python train.py --hidden_size=192 --d_shared_expert=0 --hidden_act="swiglu" --moe_layers=[2, 3, 4, 5, 6, 7] --balance_loss=0.0126 --vocab_size=32000 --norm_eps=1e-05 --optimizer="adamw" --learning_rate=0.00185 --beta1=0.9 --beta2=0.99 --batch_tokens=131072 --max_steps=6410 --dataset="wikipedia_en"
Below are experts of layer 2 (counted from 0) of a mixture-of-experts language model. Rows are named router (the router's row for the expert), gate (a neuron's input weights, with its number), up (a neuron's input weights, with its number) and show model dimensions 0-191. Each number is 200 + 30 x the weight over its row's rms, rounded and kept within 0 to 999.
After each expert's rows: a language model's description of what the expert responds to; "comes after" lists some tokens at least twice as common just before its tokens as in all text. This comes from a sample of Wikipedia text that the model never trained on. Tokens count by the router's weight.

# expert 17
router,212,187,256,149,151,223,266,213,234,211,237,214,170,244,252,241,210,200,206,196,184,229,205,182,207,166,180,223,221,228,184,216,164,210,199,217,173,224,170,238,197,225,172,219,180,225,210,136,176,157,210,213,183,143,197,239,215,219,148,196,243,178,260,164,240,170,177,131,214,204,159,166,199,205,227,221,178,191,203,197,238,251,184,168,214,179,191,180,188,196,189,219,230,223,205,203,161,140,168,201,197,207,213,200,217,122,161,234,198,174,257,193,184,193,218,207,210,234,189,190,197,209,232,185,178,232,174,224,217,206,126,220,249,175,136,181,189,235,186,192,193,199,200,283,191,164,224,193,129,172,238,224,178,129,228,198,178,126,188,210,187,224,165,228,196,155,209,191,197,189,175,227,240,255,176,187,177,170,198,196,168,243,211,189,225,209,212,191,152,235,227,184
gate0,214,149,189,166,218,209,177,241,195,247,209,197,221,164,187,167,162,164,151,193,249,173,267,220,191,212,194,192,173,189,232,208,210,217,193,192,169,204,221,210,213,212,189,203,218,168,209,227,173,243,188,181,240,208,163,178,198,182,221,268,185,224,196,212,161,200,142,212,156,191,211,217,220,216,168,183,173,228,215,216,153,190,148,242,200,154,197,194,222,174,177,184,144,218,177,166,281,219,228,145,178,262,217,238,161,212,231,196,157,201,184,246,222,193,256,200,204,181,183,200,220,144,165,205,208,175,222,207,265,171,224,118,180,206,215,181,194,163,219,249,156,188,192,204,204,211,212,184,203,227,216,220,166,233,172,246,261,255,234,213,180,207,235,172,216,249,250,157,191,232,237,118,173,200,196,176,196,227,188,233,212,195,162,204,191,158,139,186,191,186,160,177
up0,202,218,207,220,225,191,197,167,195,165,178,182,179,197,193,213,219,177,266,202,160,240,194,202,232,182,164,210,231,164,204,261,208,186,174,218,222,151,208,199,201,183,228,143,176,194,113,187,183,217,194,166,216,196,182,251,202,194,195,246,186,206,180,139,209,168,249,208,178,227,189,171,177,214,188,141,95,212,204,130,175,219,198,187,247,156,196,207,239,183,186,156,213,224,231,172,183,204,206,208,224,175,203,198,240,138,212,192,222,210,198,195,203,197,225,217,191,273,186,212,207,177,158,245,215,196,171,258,155,183,188,203,220,189,183,271,233,169,201,186,100,234,247,195,233,181,186,205,208,184,185,188,192,188,171,154,187,186,217,263,152,212,204,235,211,174,232,171,148,225,202,218,147,204,228,189,199,177,196,239,186,191,205,250,195,183,152,134,226,186,186,200
It responds to: Hyphens joining compound words (well-being, out-and-out, al-Malik) and dashes opening infobox or list lines after a line break.
comes after: "\n", " al", " non", " co", " re", " Al"

# expert 35
router,170,231,216,172,274,254,218,204,208,234,166,171,185,179,156,204,216,248,215,206,165,190,173,206,146,170,150,150,206,207,157,214,199,255,215,222,135,273,175,189,186,174,170,228,211,225,203,230,190,198,142,216,221,166,166,173,224,219,249,219,231,164,165,191,196,215,212,175,243,236,195,170,206,192,183,173,193,232,165,257,155,175,172,248,177,236,251,230,231,229,197,172,234,217,189,223,175,199,167,201,186,214,232,217,191,226,167,207,241,222,215,203,167,186,234,191,168,194,188,233,188,232,243,231,220,192,133,237,233,271,265,163,228,127,216,206,240,200,230,187,238,216,205,174,159,168,213,169,224,224,215,218,212,248,221,221,176,208,228,157,171,193,168,234,156,208,163,183,222,194,172,192,168,177,192,183,187,175,224,206,190,193,251,167,226,238,209,213,179,250,186,185
gate0,220,168,198,237,169,192,185,168,207,178,226,197,217,214,235,211,205,207,205,209,238,210,167,202,199,206,226,253,238,188,182,217,214,232,260,188,151,194,167,209,224,209,165,205,170,187,172,182,168,248,188,224,196,234,170,209,152,181,242,197,196,203,205,225,214,188,152,152,288,225,192,166,229,202,158,228,229,174,267,206,219,216,261,204,166,192,172,203,234,208,218,190,233,150,239,222,143,199,214,232,213,215,212,114,223,166,196,231,239,206,204,211,210,238,215,231,203,175,224,219,197,177,154,178,162,189,216,220,166,193,185,165,188,230,262,225,188,196,208,186,185,223,186,184,190,208,157,255,218,178,226,209,201,230,220,176,210,214,173,253,166,240,189,177,187,210,174,148,217,253,216,207,223,240,229,266,186,267,104,176,196,171,218,252,196,209,223,119,195,159,200,236
up0,223,189,235,230,236,247,236,187,149,178,157,200,237,245,219,212,194,185,242,192,217,219,200,164,181,204,198,231,155,166,198,206,188,186,196,166,165,202,221,185,220,222,211,226,187,213,185,157,215,227,201,197,170,184,188,164,215,235,211,148,231,193,172,177,197,205,195,210,196,202,231,161,149,212,210,188,124,171,264,240,192,160,229,258,219,200,215,202,216,150,176,189,227,163,184,245,233,184,180,205,181,196,209,237,199,218,198,150,259,169,189,281,201,226,183,215,190,262,252,140,179,204,192,266,185,235,173,223,195,188,204,197,191,236,227,152,242,200,178,216,189,211,161,166,171,181,196,218,204,181,234,208,208,196,173,194,231,196,254,218,182,175,210,144,154,131,218,198,147,231,224,210,234,171,199,233,186,234,151,181,148,174,232,163,217,210,253,261,219,239,255,153
It responds to: Short concrete nouns, often capitalized inside names or titles, such as Flag, Black, Gold, Star, Rock, Fire, top.
comes after: " the", " of", ":", " a", " The", "The"

# expert 11
router,243,217,237,212,248,194,127,224,155,160,215,192,211,186,217,150,210,185,241,205,202,222,186,215,195,250,184,246,199,198,203,163,221,190,185,209,180,116,224,213,200,213,139,203,157,179,213,233,169,225,169,157,225,165,237,176,195,149,215,191,204,165,203,227,140,206,201,191,239,174,225,231,166,165,218,213,172,222,150,210,164,149,198,220,153,204,186,162,202,215,193,231,153,192,222,148,231,210,188,211,233,191,183,223,223,153,195,189,186,185,235,289,205,198,217,267,247,220,220,214,209,162,257,198,210,236,213,179,169,171,141,202,224,166,220,238,195,229,205,244,165,180,194,165,201,190,151,196,173,142,179,218,188,216,212,233,206,179,182,209,193,117,247,198,235,159,196,230,162,181,242,217,199,180,226,185,193,236,180,177,152,196,170,211,149,187,178,213,245,180,217,228
gate0,218,200,163,207,175,229,179,180,188,205,194,235,153,183,179,189,208,261,157,177,177,164,168,162,187,151,196,203,143,226,171,175,209,245,151,196,165,265,190,168,186,186,181,168,256,138,186,190,204,183,216,184,168,176,172,187,212,183,244,186,225,224,157,202,209,185,134,211,207,199,244,232,178,177,177,217,210,275,218,217,195,181,127,257,192,180,210,180,249,192,223,171,215,215,162,179,260,226,201,187,191,192,232,209,233,153,223,196,188,190,264,216,229,157,205,230,164,172,236,186,154,179,194,203,175,153,187,168,170,167,167,231,210,190,253,199,157,200,206,176,165,223,174,178,229,269,188,216,188,179,243,245,195,193,213,165,218,246,153,245,196,248,169,184,222,231,166,222,208,187,194,206,132,224,147,231,205,240,224,198,220,189,231,157,215,194,237,200,200,159,207,221
up0,202,181,201,168,219,194,204,211,209,223,219,169,243,192,234,237,188,138,193,221,207,183,224,179,199,289,178,241,183,205,237,235,245,198,205,177,249,134,207,207,231,190,212,248,98,275,276,192,168,175,170,232,218,216,202,165,179,248,148,157,219,154,229,181,169,181,204,186,226,163,176,188,209,239,201,144,227,186,207,201,197,236,199,203,172,211,214,223,186,219,188,189,206,157,228,199,179,211,219,141,182,227,195,196,180,220,174,170,249,183,127,196,160,238,175,171,220,210,172,204,210,208,232,237,230,191,195,225,203,235,241,166,183,193,158,240,258,163,187,247,211,199,264,167,210,169,182,179,186,204,214,195,210,206,227,279,190,159,231,181,181,164,219,201,199,182,194,206,183,221,202,182,234,207,187,152,161,209,186,142,176,197,171,206,227,211,175,215,169,236,160,192
It responds to: Past participles and verbs following was/is/were or a subject, such as used, known, released, operated, located, named.
comes after: " was", " is", " were", " he", " be", " also"

# expert 30
router,216,196,208,168,221,201,188,225,239,214,201,199,168,204,213,143,163,214,187,198,252,243,186,221,169,185,209,295,167,204,177,164,199,145,258,226,185,209,201,250,168,185,251,255,193,198,200,198,200,182,169,230,244,229,221,206,173,200,218,241,148,227,167,212,221,148,198,168,187,209,187,197,210,180,256,218,257,161,189,204,190,182,195,223,143,220,170,169,191,186,169,221,195,244,215,253,171,181,160,208,248,157,238,181,238,209,189,214,164,246,149,194,169,219,230,181,223,228,218,207,214,212,244,231,179,234,247,156,207,249,162,185,221,196,108,240,209,255,171,240,224,179,223,212,213,173,187,179,183,243,129,188,196,218,190,177,152,216,186,175,160,158,235,173,249,184,137,203,166,192,190,184,146,203,184,177,220,205,219,161,193,183,185,214,231,181,196,202,226,194,197,201
gate0,176,193,199,245,169,214,199,197,207,200,148,216,168,194,199,205,209,166,205,200,166,221,211,225,178,204,212,189,226,194,248,206,241,190,200,181,163,206,192,208,193,261,172,186,212,171,197,173,207,188,190,181,199,249,202,154,193,192,184,245,298,262,179,208,201,199,213,176,240,199,218,122,168,181,181,214,216,162,171,284,139,207,213,217,168,206,249,165,186,259,229,183,189,254,174,133,214,186,194,190,237,210,193,188,195,178,207,186,192,200,214,211,199,208,186,214,172,240,187,193,218,173,216,218,194,179,174,178,129,174,188,252,229,164,191,144,178,208,163,211,187,237,117,208,240,205,211,247,218,224,179,211,165,263,201,153,183,188,260,205,183,170,193,173,179,217,233,173,213,173,244,194,228,165,217,214,172,214,165,217,218,179,202,147,228,167,206,138,152,157,234,125
up0,233,195,212,166,208,203,194,200,213,187,266,209,205,222,223,191,203,230,195,186,208,158,196,201,197,201,219,180,211,217,152,200,145,192,211,207,259,193,207,204,200,179,225,207,167,195,216,215,179,206,221,210,189,184,197,286,191,212,177,141,104,165,219,203,198,189,150,224,172,177,193,245,229,208,252,212,214,233,211,190,253,170,187,203,287,195,165,227,223,150,171,187,242,126,179,213,195,242,202,224,147,199,244,186,212,229,194,226,195,225,172,201,191,199,204,181,234,171,212,171,160,236,165,186,207,200,248,180,239,212,208,126,168,223,201,219,188,190,215,202,200,178,284,215,143,186,205,189,163,175,221,199,218,147,171,238,223,189,118,193,220,229,209,231,216,204,160,235,179,177,168,213,160,233,174,182,225,200,221,190,198,194,214,247,158,231,165,266,234,260,201,245
It responds to: Single capital letters beginning a split proper noun or standing as an initial, such as L in Lleida, E in Euclid, J. Stone.
comes after: " |", ":", ",", "-", ";", "|"

# expert 59
router,145,240,189,154,164,243,139,194,211,219,159,248,162,120,208,195,231,200,207,207,203,216,209,249,183,233,204,179,192,202,184,176,224,225,176,227,206,163,253,153,220,197,225,158,136,219,229,229,177,151,203,235,216,181,248,198,178,192,214,187,125,260,192,193,185,212,159,200,215,209,227,251,194,188,194,183,238,172,187,204,201,176,186,143,172,171,199,225,179,227,195,170,228,215,204,192,209,181,175,172,203,150,240,229,219,179,181,189,220,198,258,216,242,199,154,144,198,174,199,206,191,210,188,215,215,260,224,246,176,125,161,221,204,166,155,164,233,160,201,197,203,202,148,161,183,239,179,200,172,185,190,211,221,149,229,168,164,202,194,183,181,163,240,224,271,146,191,202,209,195,176,186,234,156,164,172,228,174,245,182,168,197,178,190,201,216,203,266,198,167,227,189
gate1,216,223,191,194,181,208,172,237,198,135,217,208,237,286,215,250,105,178,237,253,210,173,160,147,202,183,204,224,203,178,204,205,160,160,187,178,148,229,177,157,171,154,222,178,198,203,164,199,179,180,201,184,238,210,223,174,203,225,194,152,182,268,185,223,206,207,210,180,181,214,211,219,145,186,206,215,166,142,193,296,175,212,185,213,222,208,172,201,231,143,204,188,246,212,227,197,211,191,203,205,255,274,181,152,213,196,139,165,191,178,214,234,213,203,207,237,229,167,195,165,155,203,203,224,185,153,197,173,184,205,171,144,181,191,210,192,196,239,229,170,236,193,178,178,178,174,200,209,255,230,186,220,187,164,218,209,215,241,236,209,164,210,169,152,227,167,239,207,175,211,226,264,171,178,198,181,221,242,181,200,150,187,176,218,194,230,199,244,189,190,236,222
up1,230,210,215,211,202,195,206,199,170,232,192,209,171,187,174,191,232,235,249,185,167,211,209,233,190,151,183,201,183,192,136,195,248,235,228,215,245,203,209,187,227,212,195,153,173,146,180,206,249,225,267,234,174,185,176,234,184,153,246,188,198,107,190,160,184,198,140,207,184,201,172,212,180,188,178,239,233,181,206,123,151,194,236,198,162,149,225,223,201,214,194,207,213,209,224,194,177,193,207,230,237,181,147,200,224,205,184,219,179,196,207,166,206,220,209,148,193,238,204,182,166,141,177,231,220,240,137,241,168,226,283,250,198,143,214,243,175,154,209,174,213,221,197,220,233,205,193,197,147,187,219,165,261,242,166,249,181,174,229,175,238,162,201,206,230,246,219,193,186,197,203,161,199,212,183,205,208,184,159,168,241,231,225,198,209,164,231,168,225,176,156,179
It responds to: Adverb particles and frequent nouns after articles or verbs, such as out, up, one, part, end, back, member, home.
comes after: " the", " a", " as", " was", " his", " head"

# expert 42
router,222,208,179,217,196,199,194,207,158,201,168,197,212,166,205,143,193,162,231,197,238,164,203,222,147,188,148,212,197,212,220,148,193,142,284,230,146,175,261,205,125,192,188,237,227,191,137,186,198,267,173,228,238,190,182,209,238,193,238,186,204,159,143,248,256,173,227,224,230,209,206,220,214,212,239,219,160,210,169,174,172,136,195,185,214,158,238,230,239,206,199,207,141,234,171,215,162,208,180,185,194,196,164,150,184,209,243,229,208,166,227,179,205,199,216,186,180,172,169,173,203,169,189,213,245,199,165,179,248,197,149,208,192,108,188,180,172,148,208,250,230,209,221,200,214,249,181,181,197,238,203,192,249,203,160,198,199,149,176,192,199,229,198,223,226,224,169,179,219,196,242,233,234,168,215,212,209,205,189,199,202,176,189,194,150,177,233,175,224,205,231,175
gate1,215,249,241,187,143,199,153,188,210,167,220,209,228,214,173,223,239,194,194,166,237,206,150,187,267,197,225,203,210,173,214,196,236,235,193,154,201,202,173,202,201,169,153,183,216,227,233,162,212,171,191,169,207,196,215,193,215,207,206,142,184,217,212,153,195,208,170,197,194,164,174,246,240,193,200,228,188,132,226,227,229,132,195,138,192,199,212,237,183,170,228,222,198,234,207,203,202,204,201,200,243,189,216,190,214,163,206,211,151,194,167,214,179,234,237,243,223,149,124,202,213,275,252,195,186,224,215,180,158,178,198,221,229,266,187,218,222,228,188,228,195,248,170,138,206,182,222,216,245,199,158,208,250,223,185,206,175,200,213,253,228,209,206,221,259,155,242,228,175,181,210,183,195,203,209,203,172,223,217,229,160,95,245,180,192,207,191,240,244,239,193,158
up1,203,188,194,172,151,175,216,207,228,174,164,192,240,211,198,158,239,184,246,192,235,199,246,158,241,203,202,173,228,205,236,229,221,194,195,196,177,180,183,125,145,209,288,161,166,193,204,152,175,233,149,250,186,238,167,216,267,208,206,207,175,181,217,234,231,242,270,187,197,194,190,186,241,194,236,242,191,155,203,168,215,245,207,248,238,157,190,177,237,197,177,231,219,199,240,242,156,164,162,207,172,190,204,240,240,199,181,179,197,186,214,163,246,236,180,161,196,235,168,214,224,162,203,194,215,165,194,212,228,188,251,173,199,201,128,170,220,261,205,222,193,139,181,206,179,162,259,188,229,214,191,147,185,188,205,208,209,241,192,245,141,194,182,185,227,151,190,197,233,260,208,204,198,249,229,210,206,225,202,181,204,184,181,219,185,162,204,202,164,216,200,184
It responds to: Common English surnames and given names, often in tables and cast lists, plus US place names, such as Smith, Taylor, Washington, Connecticut.
comes after: ",", ".", ":", " John", " by", " Hong"

# expert 22
router,207,211,192,204,239,164,169,178,157,206,190,236,225,206,158,131,169,140,228,194,178,230,191,198,239,265,204,149,208,213,248,241,199,204,191,238,202,220,219,204,150,175,188,231,193,186,244,207,206,215,234,192,292,249,196,177,165,181,177,178,164,249,152,222,183,183,174,193,210,206,238,176,199,162,185,194,213,238,217,216,196,156,191,180,188,217,194,187,220,193,156,208,230,223,197,259,188,154,186,241,195,187,253,225,229,212,219,203,160,180,202,186,160,196,185,196,243,214,175,212,214,211,180,240,184,194,243,167,220,233,48,215,196,234,213,219,227,204,188,192,184,230,180,202,208,232,188,221,234,202,184,223,203,180,184,218,189,248,229,217,207,130,167,230,233,187,214,251,147,213,185,170,217,158,145,230,163,207,225,183,228,176,186,178,218,235,169,177,213,173,237,217
gate1,167,176,208,219,214,213,201,207,189,129,219,178,166,188,215,236,183,187,237,196,217,227,212,198,194,179,175,191,165,189,123,205,217,163,165,224,212,168,208,169,201,165,227,193,170,198,179,209,269,191,244,169,207,246,220,220,201,223,183,181,233,209,176,160,163,229,201,168,180,223,183,175,194,191,203,245,130,150,164,180,194,165,245,124,150,223,219,254,175,275,206,221,169,172,159,264,255,144,224,184,265,204,188,187,195,188,168,207,226,222,174,207,232,186,194,197,235,206,240,221,198,227,186,203,182,213,240,186,213,140,200,191,195,194,169,211,222,135,218,193,197,228,174,173,193,240,242,221,229,223,149,249,138,214,263,187,207,200,209,153,176,177,201,161,194,150,241,229,209,216,182,201,259,182,225,208,207,202,166,187,176,211,149,207,196,213,219,234,228,200,139,215
up1,219,186,211,197,195,188,135,192,183,159,190,194,171,206,210,180,180,242,162,199,191,222,222,249,180,187,165,188,235,222,188,175,163,195,224,219,233,188,188,232,188,212,222,206,169,261,214,208,211,171,219,211,144,128,157,199,194,222,189,222,205,177,206,214,174,162,204,143,189,154,179,216,207,188,197,149,186,213,201,219,194,180,203,187,181,220,175,209,234,201,203,190,208,251,233,249,227,198,254,207,191,157,220,133,222,203,170,186,154,146,216,159,215,225,248,213,220,198,215,216,147,187,179,209,194,258,167,185,284,135,157,201,184,212,222,235,195,192,254,153,187,204,232,174,240,276,183,208,234,218,238,208,199,271,216,193,223,227,227,141,204,212,217,139,240,191,247,217,154,240,182,223,234,248,215,219,213,172,227,171,158,198,184,193,193,207,243,181,156,190,132,161
It responds to: Nouns naming creative works, productions or their parts, especially film and music, such as film, series, album, season, production, band.
comes after: " the", " a", " The", " his", " and", " an"

# expert 26
router,200,198,194,216,167,200,152,162,182,178,182,165,167,190,206,218,171,210,205,181,177,274,230,194,215,178,217,224,226,209,197,250,179,127,209,207,171,182,316,235,185,202,232,240,180,204,230,195,221,269,219,168,241,212,168,190,253,113,245,213,203,187,171,212,194,184,219,224,181,200,192,230,200,198,204,219,214,228,218,195,201,234,175,158,146,169,130,219,189,204,172,179,182,159,164,216,208,195,207,241,199,194,198,192,190,178,216,205,194,184,153,268,192,209,246,252,191,185,166,190,209,219,204,206,239,191,271,169,209,165,107,195,178,205,216,176,199,182,210,230,175,176,197,239,254,180,180,200,229,213,198,182,163,172,228,196,181,162,217,227,120,180,226,201,230,202,182,184,164,203,211,189,193,192,208,200,196,236,237,190,173,201,217,216,110,172,220,170,223,175,248,186
gate5,188,177,195,208,203,205,230,173,180,212,140,252,247,281,192,183,201,168,210,222,193,178,211,129,227,195,181,235,210,196,214,248,217,237,206,227,216,193,211,219,231,222,192,173,170,190,226,218,167,232,218,203,124,178,269,185,237,200,198,180,181,179,203,252,189,174,263,180,199,177,239,253,190,172,202,175,171,221,172,138,192,173,173,171,208,186,223,197,204,162,213,177,280,198,224,227,216,210,191,214,231,137,172,189,177,172,205,120,186,210,196,234,213,209,211,233,173,157,217,209,207,182,264,226,205,196,218,242,197,254,219,213,236,149,209,152,176,248,213,196,204,143,171,197,196,248,167,180,194,157,172,172,180,224,183,258,164,209,220,181,171,163,176,196,236,235,122,153,180,195,174,187,221,267,203,213,223,174,226,195,165,190,231,224,193,233,206,182,200,208,190,176
up5,172,165,185,207,201,189,216,199,231,224,141,185,241,213,160,199,216,195,173,161,167,153,231,97,206,193,231,245,240,144,143,258,166,184,233,190,173,220,198,185,170,208,198,217,209,243,144,218,225,182,188,228,256,221,226,234,218,216,205,207,191,165,237,213,200,194,203,221,210,141,223,184,208,148,170,200,180,223,141,160,144,210,150,179,222,156,193,211,220,142,198,199,193,201,212,224,145,188,214,233,179,174,190,251,162,197,172,184,213,179,196,208,255,144,218,240,171,191,199,235,189,195,250,188,185,165,182,231,190,199,196,142,206,206,198,240,200,152,194,203,207,188,220,202,191,190,184,128,194,196,206,196,189,211,219,200,173,203,175,189,176,226,218,198,210,251,202,237,196,236,119,179,145,247,175,172,175,156,216,205,155,176,179,167,245,155,242,248,238,210,185,208
It responds to: Pipe separators early in table rows, especially header rows after column names like Year, Location, Result, or after a row's label.
comes after: " ", ")", "\"", " Party", " list", " Votes"

# expert 57
router,173,158,201,222,162,240,187,208,198,250,231,208,189,200,203,213,126,240,194,199,215,176,181,175,213,142,205,203,186,188,193,158,216,252,193,186,143,206,128,227,188,206,184,235,191,198,240,160,201,181,153,155,244,153,210,219,201,252,209,209,189,184,184,190,245,222,253,197,166,146,205,227,212,232,232,181,216,195,217,198,196,171,159,178,234,254,215,163,176,174,192,230,217,242,190,217,217,263,159,191,229,241,197,177,175,240,151,192,197,236,217,184,217,232,205,188,158,179,202,207,197,191,240,195,197,162,166,177,192,274,203,169,236,199,250,212,178,210,220,172,220,188,251,248,188,178,239,156,171,199,261,190,231,280,195,150,208,148,207,189,258,244,259,220,198,211,150,173,237,205,151,206,179,225,175,206,200,190,181,189,207,192,237,225,242,147,187,238,179,212,214,219
gate3,184,219,231,210,160,199,256,101,158,178,197,211,249,240,178,252,224,203,161,124,159,201,189,181,158,176,185,189,228,141,197,186,158,207,181,155,189,202,194,197,165,239,132,149,211,214,203,220,243,197,201,183,191,178,180,187,223,257,204,215,169,152,226,219,200,205,200,209,205,212,164,214,186,152,164,252,140,199,177,154,208,219,194,202,171,205,196,188,198,241,258,209,178,220,208,188,204,218,195,224,187,210,202,206,233,235,138,216,232,182,221,163,229,228,162,180,201,208,241,228,170,211,201,249,174,199,199,218,190,191,235,187,185,218,211,145,247,220,273,198,230,213,205,194,189,234,204,213,208,191,243,177,256,217,202,199,126,196,252,204,208,194,223,172,177,212,248,230,251,192,160,214,206,196,225,89,166,213,207,174,188,208,186,188,178,209,238,218,168,220,211,184
up3,205,228,258,225,175,153,212,120,190,249,181,191,230,190,199,188,215,170,195,158,183,238,184,189,177,152,214,197,247,164,194,190,162,212,173,210,189,210,212,212,162,230,174,196,178,179,178,226,212,201,211,186,192,142,172,274,158,239,168,249,175,246,187,206,198,147,194,239,146,207,199,223,219,167,146,197,162,238,171,160,183,182,179,198,187,184,146,184,202,167,236,174,226,219,211,167,162,197,171,185,189,206,193,175,269,166,146,225,155,199,198,144,219,246,193,209,185,221,181,145,227,219,181,245,225,222,196,187,190,168,188,156,265,167,205,198,229,217,244,222,201,213,179,220,200,230,224,191,166,188,232,198,213,182,240,194,100,223,282,224,204,207,218,227,170,187,222,220,195,237,154,255,188,207,201,185,192,237,170,185,231,249,174,233,182,237,218,213,211,218,176,214
It responds to: Two- or three-digit numbers in stats, tables and infoboxes, such as weights of 70 kg, vote totals, years split like 16-08, minute marks.
comes after: " |", "|", ":", ";", "N", "age"

# expert 9
router,212,229,157,173,278,241,180,238,256,244,223,189,193,208,200,242,195,253,185,147,253,141,159,169,231,191,185,198,182,199,208,153,216,226,221,216,261,212,122,205,210,203,209,190,209,195,174,200,202,165,173,202,197,210,164,194,189,229,182,208,211,187,248,204,250,192,223,189,194,176,205,215,187,216,226,214,206,142,146,213,196,196,215,235,159,179,235,191,201,226,176,217,225,221,202,192,182,241,149,214,193,217,207,230,185,210,188,168,220,227,204,162,242,216,178,151,203,190,248,228,204,243,215,174,194,172,133,215,174,188,289,217,231,267,165,197,202,258,196,140,160,222,211,196,169,182,227,213,165,168,253,190,181,179,239,203,192,177,180,179,230,243,199,179,190,254,234,200,227,204,176,150,145,239,175,188,202,169,210,232,249,212,230,198,250,259,185,152,197,192,191,225
gate1,217,191,249,224,174,216,156,157,210,176,210,243,183,202,210,172,209,188,198,196,239,238,190,231,240,210,255,162,206,210,211,206,183,166,191,207,232,221,177,246,177,244,171,170,166,215,240,147,151,232,237,189,151,221,182,180,197,192,196,163,155,172,146,233,146,198,195,203,176,222,191,199,156,234,239,183,272,148,173,178,229,187,197,235,212,209,169,209,179,155,223,213,142,186,193,173,199,188,208,189,235,202,214,256,229,176,233,176,184,238,231,146,189,176,183,149,169,251,223,194,149,158,175,200,256,189,193,224,205,172,187,211,179,223,261,215,167,238,256,196,170,188,205,214,142,290,203,175,171,180,195,177,180,172,168,194,183,210,212,161,186,183,247,248,215,167,206,192,139,204,186,223,241,233,203,174,214,193,194,227,202,241,214,159,150,215,217,221,249,202,197,243
up1,209,248,153,174,210,142,216,201,156,179,270,151,257,167,162,150,185,207,200,160,186,169,206,268,155,182,196,253,206,139,240,212,209,186,191,169,201,167,194,244,213,203,213,152,264,161,190,261,215,166,242,203,246,170,223,206,185,204,215,195,187,217,210,167,225,166,247,186,175,195,171,206,234,215,184,242,151,240,171,246,160,154,174,168,203,217,243,178,205,205,137,228,208,215,216,247,213,171,227,221,121,169,190,207,196,223,228,191,169,193,159,201,208,232,229,227,195,188,211,181,224,197,255,176,215,201,213,244,181,225,216,163,235,232,175,188,219,235,189,184,252,208,227,187,186,172,238,223,194,235,214,205,188,219,184,220,222,224,206,249,226,245,193,189,227,208,206,195,236,180,254,194,130,205,205,203,178,141,226,198,174,215,197,255,220,198,158,193,161,210,182,211
It responds to: Short nouns and abbreviations in sports and media text, especially "record" for team results, plus "system", "list", "Records", "Pos", and month abbreviations.
comes after: " |", " the", "|", " years", " a", "://"

# expert 15
router,156,233,228,255,267,232,275,214,178,202,177,201,171,202,220,232,211,218,216,205,200,257,189,182,219,154,213,237,229,208,202,185,187,105,157,239,207,194,302,178,175,212,152,206,226,175,203,212,215,237,183,215,152,249,178,175,219,164,160,224,243,212,248,142,158,183,198,227,209,234,197,201,215,178,187,136,244,182,221,191,258,142,178,169,210,225,198,165,207,149,199,161,219,202,225,169,245,230,195,206,228,200,195,247,183,136,167,230,207,180,208,188,224,218,201,167,204,166,234,189,200,192,145,197,241,213,190,208,203,205,171,223,176,244,217,212,211,156,212,208,219,192,193,246,179,163,234,198,179,195,173,188,222,243,190,204,182,230,187,212,114,119,198,215,239,217,164,191,211,196,212,225,218,174,235,188,221,205,189,148,198,194,179,216,200,210,186,219,191,177,211,200
gate0,188,145,228,197,194,204,224,209,207,199,206,172,211,192,200,192,152,208,226,219,221,221,178,180,147,214,224,199,229,181,222,188,186,253,139,144,159,231,220,196,198,165,174,209,210,200,193,201,205,218,183,199,194,245,167,203,186,174,175,170,182,255,213,249,241,173,156,223,163,164,238,267,191,199,190,273,218,185,263,227,203,196,183,213,213,192,217,188,232,187,164,220,149,209,195,154,235,165,138,249,151,270,243,223,176,215,167,141,213,195,212,211,172,182,219,184,222,169,186,202,254,205,187,130,168,203,211,228,227,261,160,189,171,208,208,153,191,228,193,207,198,248,170,254,176,175,172,182,185,251,215,231,142,215,158,242,218,175,225,255,219,207,209,179,239,227,189,213,206,214,163,171,260,161,186,189,192,183,207,166,166,200,153,220,203,229,262,231,176,198,198,168
up0,195,200,218,225,207,198,180,251,193,204,179,192,146,290,208,199,245,154,220,178,211,240,244,198,211,201,207,202,151,170,202,275,201,184,288,250,206,198,190,158,212,165,201,178,203,178,199,193,208,175,211,184,203,166,218,201,236,201,196,167,218,176,201,187,153,189,228,122,228,184,187,126,213,190,251,163,171,232,139,191,186,198,210,180,219,201,191,209,184,170,246,185,195,184,188,179,195,267,261,153,245,195,203,195,190,219,207,222,207,220,183,204,220,263,185,208,206,208,266,176,146,211,203,255,189,190,156,215,187,213,197,210,189,198,199,174,219,179,209,165,198,181,234,181,206,219,207,273,202,206,203,142,203,203,251,197,261,209,194,150,138,138,197,245,192,163,214,186,199,207,224,247,162,241,176,195,176,265,176,205,193,230,263,187,194,189,180,189,217,226,229,221
It responds to: Conjunctions and relative words joining clauses or list items, mostly "and", also "or", "which", "who", "but", often right after a comma or noun.
comes after: ",", "s", "),", "\"", ")", "\","